python train.py --n_layer=11 --d_model=192 --n_experts=64 --experts_per_token=4 --d_expert=160 --d_shared_expert=0 --activation="squared_relu" --moe_layers=[2, 3, 4, 5, 6, 7, 8, 9, 10] --router_score="softmax" --normalize_top_k=true --routed_scale=1.0 --balance_loss=0.00953 --balance_bias=false --router_noise=0.05 --init_std_router=0.0118 --lr_router=0.0012 --vocab_size=8192 --norm="rmsnorm" --norm_eps=1e-06 --tie_embeddings=false --optimizer="laprop" --lr=0.00217 --beta1=0.9 --beta2=0.99 --grad_clip=1.0 --batch_tokens=131072 --seq_len=512 --train_tokens=597600000 --steps=4560 --dataset="wikipedia_en"
Below are experts of layer 8 (counted from 0) of a mixture-of-experts language model. Rows are named up (a neuron's input weights, with its number) and show model dimensions 0-191. Each number is 500 + 50 x the weight over its row's rms, rounded and kept within 0 to 999. Numbers have three digits each.
Before each expert's rows: a language model's description of what the expert responds to; "gets" lists some tokens that make up at least twice as much of what it gets as of all text. This comes from a sample of Wikipedia text that the model never trained on. Tokens count by the router's weight.

# expert 12
It responds to: Clause subjects and their verbs in narrative or census prose, e.g. families in "households, and families", "The team played", he, they, were.
gets: " was", " he", " were", " and", ",", " He"
up1:483548491505564582389497485372494482548570520540420422519453564529563536619612522540448545470505481597490467436557481407508509485549495529471451517497562478496498513568496469461523483377461489467642403533470506477432569488507526576518445528548485379467449476495561515450410483545558479520476547556440519549532471553493502524482452550542532451495492560598504495500504515516411525487507480466526591432424535575444598547519490461492544440505495458457489434503510446408442447452458585445554520513566450393446510553435520504526450455491536458476549467556464503486479439448395537505
up2:528402512464494522576500500454411492483539630560487516586435437508564558591542447475491359487510470487569525388492542552581507418504491531489486521476436476476548494429548515509551534466411477511624518532526515412463455477543494484556507504532491548523426422448512483500450525411534522473452480464541403544422567456536499547498492526477441520559436524573527509432466460521478600523409574561531458486525402488430489494424504484480509522481500486509516500492538513473529399599544456494573449549462513457505510611476507519463498414585477484408616415489538540393557475490458511464
up3:519471543479448549475541609519592543464507558522489404550494475570516649560516465490527506543514468546450550396502429585450510528606454536579477566518486529499483609482489515544381573515551446461478567503608479411479492477515471488560509462566485526553419550406544511597463532443499500580474434527480465504525468498536503442495475427505560449516574461484516514502494523438509498466568493491462482507531576566432597435555541456530527509557455528505556521558567465456465445479514457491500564592448520537511489587443534661557368506524449497515538505476486409536529515516439501515
up4:473549491531484534591387487369511527451525416460466523605536504538521539485376487479507454477373501529504516523474588504473468537450508494573457552388515575497540490439453490492577475506494451539499460496451509497447551481487541489541506613441538479479408509419571441460465485461469493567478455523490546475495510530609490579503424513537483532423443547525454548487572515539506473493520460533311544507508369472521460468444562464499516571553543626472475397519565545500485511507449441569469522474439430478588589529573526501485483549474480495465510479477513524526611524508476438510

# expert 11
It responds to: Articles, years and adjectives before a described noun in sports, film and chart text, like a 2019 American, Best, largest.
gets: " a", " the", " an", " first", " Best", "|"
up14:456603553520528496559408551481457473491427546541583453557537551481565541511428509475507539425543555501415548452453561474446494540538586541546452445542532509528509513499405541434535443442510514460521454515501552409518487513529484451560480580585517442445446534471398563520571441448458502415446498462541491478461518460498542547450441489565468494407603456448512597495497506518499539545561474478457515490522467568528495552580493599402574481449529595468519392491413412456523511554557545571497613582455482433425582500516559517578508523555482469497453521466456465534495599461446512520
up15:531579494418527493534498523500445505409405478471470396505457555538528573548542473431434551483606537510493451521472484471526496504482535482568542507529508486485451503463450467430476571514563530470493519554443499432547497456433420521599482514528522515504425393551500585487520477571469501489431521445433573544328527587510493539537441580545459469428499438553469542497514536588484595493533518437481613520454455474596458567554405503447518503352496417464534521565504448458506449560507435524521529541566535472412505464577521509544540499441532592430491517501567526558447534508475473456
up16:501402496518473484569499505561523466514420474416492505446529540538559575431468476596618623514521433517505546542477522526575530467609520554481522450508481540465477503519562554481451618513477480530474509578477467432544507458502541505479608540564506499478527456588531571521548628473539475521486548554452461551526506433460586546523538480454506506538574511573385520537549485551526694564530541539456516471528510574528479539534471508494506574533542548567518517444523508547560576536456481484528465545504466520562365515559493540480480411469622559490505441504515479508460475483526609499
up17:533407444521537445463496540412485451483505467506500482553540485527554547501472486518608479576516514540456463432443439575589572474522459603565491468501542487443461485511458567504541495544523542457552507494502566495539483493532519502495552424429565496546465478512490424471573477468543466518454461597534485529600557591404420499587458473471511399460525514466505494524388521470492606445515545538369403435535590532536409466526511468487451425532548544478491491520548563525475513469469562585560469539566408532570456418491433434434478497542469520412509560497485569500518383444422501564

# expert 23
It responds to: Past participles and verbs after was/were/is, usually followed by in or by, like located, known, elected, developed, died.
gets: "ed", "d", "s", " used", " known", "\""
up75:415494560474449403538491562544516537449500386499426513527440515491496499488462599516549521416466509631545564435445464468556524542490543499597545490477503527444507564511413539485570538594494475511508432493481501425439576494516466513431585581539556508473587553493500479409428493450510467512509566491515444521533504465459439532444520549476475503548515483484511497402474522463548518486479494465492428416574518502562464575385547480560475453464433487513574470533472582541553422439525540505475410500523493568451391491510621603373491441486477468474429464535506425490554520530573460582
up76:500498503511448550605463514612634486499532518572502481477418530536549476505457527565550485518499504456491586576469499505549515448545488469511514397536464560405496576502423529511418544460522479469559393447496471421442548537546470558589548549505526482587433553483535492382469454502495457537456489440562527482431529489540508499557501543505471561514542426427445521533551551586491568454443447497547561532596555506566529598473468498485557470523537486514590521489513464421491468506554573442372465600435509453493483509541478540489498423473587448498503567492463431420629560516520491448
up77:445449427486556556546386491489471463512560370543480449490513561522484546518466435514540607409522496609459405509481522477508585437461525500572527548529556550466499548468502411479565481556469576574566498518507553401369499458450480463464536453453479486482431528545470452600463574461450570515470598449464414508441546533526528445540543511442523487496470503454543484514481476544503521542471499441486512463451507408490468546496524490589535423497553596400505496548503483508466426477479593607451447495525507486582490537513507468431450470448600457481583482510433517490536462556449466621
up78:557465449459508517545468477474512500526444508505479561497504450507478451562473519584498565472445573589402517579486532475539519601587544443529495492550524516426468493544453452519587556445478450424532529497521577472565581522458533425437498566533538539520359473516432488425525496479573521539487470523569527467490414486548509545487503550508492493548552490472513490498457477460471472582505564519437470543389542563600537454540503503511493524574517487477372504441514439473425444428384408481458490330460551422493508573534500520596512448455488475556373536514514533441583463456467462488

# expert 48
It responds to: Words after "the" naming compass directions or region qualifiers, e.g. north, southern, Middle Euphrates, Northern Territory, Old, Great, plus "the" itself.
gets: " the", " The", "The", " New", " West", " North"
up5:478514527438424533536465512451626547495510496537495485480521545556522547584537565405566510487570542494520594556466432520546436508564538553591512522577454490492508461523470424562523479483547429456539470498466528433476559568474453540498450479440554554555485472533494536526497508420498490469461432435535460492519464531466502484505417534538388485469523516546515513548576528480474521534537641458530599503408443633594549622459466528495489561519382503444461511451510481519527599472552556513410554446506498477462506505471532461624464499514575459555516529509404447611518539450462523592
up6:489447514412551422558500530501553553519438482504439550581459532519497586384472565500538513518511524493440491474527513446551525458514447440501458484383456515538517491543501541517384496475437489464522369534550580508518579459435472470374505496488469497429517563607500416535503522464543517516475541466465472581413457550543482402511613461492581474419484428622549469458493488516513653450531468452462428433484485536435601468563502492431554456416503511494574525537390504530568502465513494526448463479483518536546490540422481531458433536477537471499549453510440513493540444570503543456
up7:503478499571454492471524522480499523527524515351466450508483500540566577465441428434508514537536440488430477510492518519522574528559536539532555541515431470477387564442551524591434554513460510484507506451508518421494559465550445574480483497456436503571406560497506617543563377433463543533467485517578484484539473424408552494523438500519425420584573481560488534468464445442485452437469496550421454489477510475449546579548508552385495484430461538510546461512509464461499564474442485450469442477474508515588591499507498460488520497447592451641438608418414438561495529456503493461
up8:518485451458483564598532554467513524554496537540473489574490459522464534483461470526582555454500532501494459473433540484500541427535410530435500522542510495565462489541539587470484488509492528602512540457485489506419585528525478516479442545433572595463427580675509457433516559452423457534534636490453479431501478482560420405553493477513488423587492467540466452525514556473502511511446609538528559471609496553536553584538538476581470481545469558580489473380510569517600541575508428546483618499498492528451443464501453538538470505501426524481556550530429506553498556437489519553

# expert 0
It responds to: The auxiliaries has, had, have, existential there, and closing parentheses or brackets ending list entries and table cells, e.g. "they had", "(CRF_1)".
gets: ")", " has", "\"", " had", " have", " there"
up0:436502537517518367471455496444591477500546481509508431492427544541502462476545468518499494393453570503554480500521469562480519492494509509506568533440507464345538487380480496533436534504481536465519459584482549458565455441544541471554471515521513468593415516529463544451498403522476530422496472499530422389519609549525446473488507514518535541494523537499430549595556498457479467494423570439492473490520525457536438551516477387540504576388636493495573505523514538537538532549456478404540477438496446471488482424537588456535404466612492504555415526493479460543539601553450505551
up1:549508505512515431530438504511435582445516509422555493474371397486514584591452476508555574528524539470462464503471517434555579561472485479521541513457516560565484459483473439576560480516524563560610454517530553599540466469441475509530503508486523520465414522577470463506479486487538448508402477587537534495545471461498542473448486494621498503369510436471557422549502510510489604509493491530475464553466566483570499446462514461483509508514527554512543451479475395511539479609522460518367460657542530541520499426550567543446469562574467460597453467459532569457526449466577508561
up2:413498474603563587468487480463439449565524460453577433429564548524524508510504485476480526483541480544543494526486468555567568463509509533531509522441527478441574483510583464569540549470582516436558375508467448454455528592487512453525537566507534500623437495484487538538467462519511591473499414527477462567499517630470501492507447543555505447439494519501473515392500462507539529514532508477426448565535469532499487530573515486527550454531473552518499455539441504566473581512400499610363647583487480452496628459553485501513503483455480519595562451409419466528515584525483563469
up3:538576543509639452484481516534482457496519472491520540400469539559450583536520528515530585500541450452538532506485587456553506524455509479474414446465503467521474579498508478526493555509570538442474573505493470532421642441519502494491511403503503445455496492540481468507456509552440372524469575476572411520520403479468507526577483568485531514466583569490516625510464446488451543525568521475523495403507470552531471487519553424478551546527542585416503521572481557516508598436540508477659466420430478512553441603516511498519477382510437506528512413540493475525458378516501466502

# expert 52
It responds to: Commas, conjunctions and relative words starting clauses, subject pronouns and modals, such as which, they, would, could, although.
gets: ",", " and", " to", " which", " that", " he"
up1:447488561488571568545501566366516557450499457582557435587474640527538544503511509602545565547474483449513488530444468513505387436523507534530539394448502481550483509537573389488476417508402433555526512493530477556555594520456547518482516454458548451490489440587443533451488478560375473531480570496535506443500435586524529528537565489526599437499455517395439541516455531583519535485537473480503492532501440476478519519447461573515495457427562394600457518421500486431488456533559510535464421579517517516517504593443480497477392492483525437537468504538534498488548458544504514468
up2:534464481465498463596448537505482416514515494453510386595520491504472433453477469585529515490491490591529493517574546445483503609515486555469446559529525549443477449507573567457554456537374591476542532484536549566509468485527472520431577478496522506475460511544491548550494529420451488495518412497444487489594440446508385514501449496342497551432452486491427403474475477549546510428576489552515374474498497622483518537526497499500540510437510555548474577545462523578504433452489564425550578515536492557565497578462551521527545518518433521449581521502516470563504630525416545472
up3:479514451424495552514538526538550518470442442399554481481444492552551513463531547517466571446463500494473501510497557447493445366445506498648554494553530497414580451445443571504422551557463529462350507521542433433515478535495455549483605515406424456486539474491472440539572515489460504503481530464460521562550473493497525635479456492565482494559514520491525568502584486525463524561472415498395516441595473492522483560490621502496525552572504498488465524552506570495539404543457498399478549526557516495511479454436503552524416508557535535567507461458450606470585534509526611464
up4:517550503499444522547588474471591527549514418443486473603505521492584570511470497455562555514537453571453456565497445518563550509556476509554559487485541503436508540538527565542475533515538453542550405627599561452457507497461462477388577539507549528489451534528582495524623570434453551498522525513492476547548478508472522578506461415481446512560597454614500521437534572519522568538508548456498565461588545472434588563459457448533550505586576533511525489545451561519547507469384443481524506490492408587471519419486484511559522541577559526531468505464495432593565539500423481515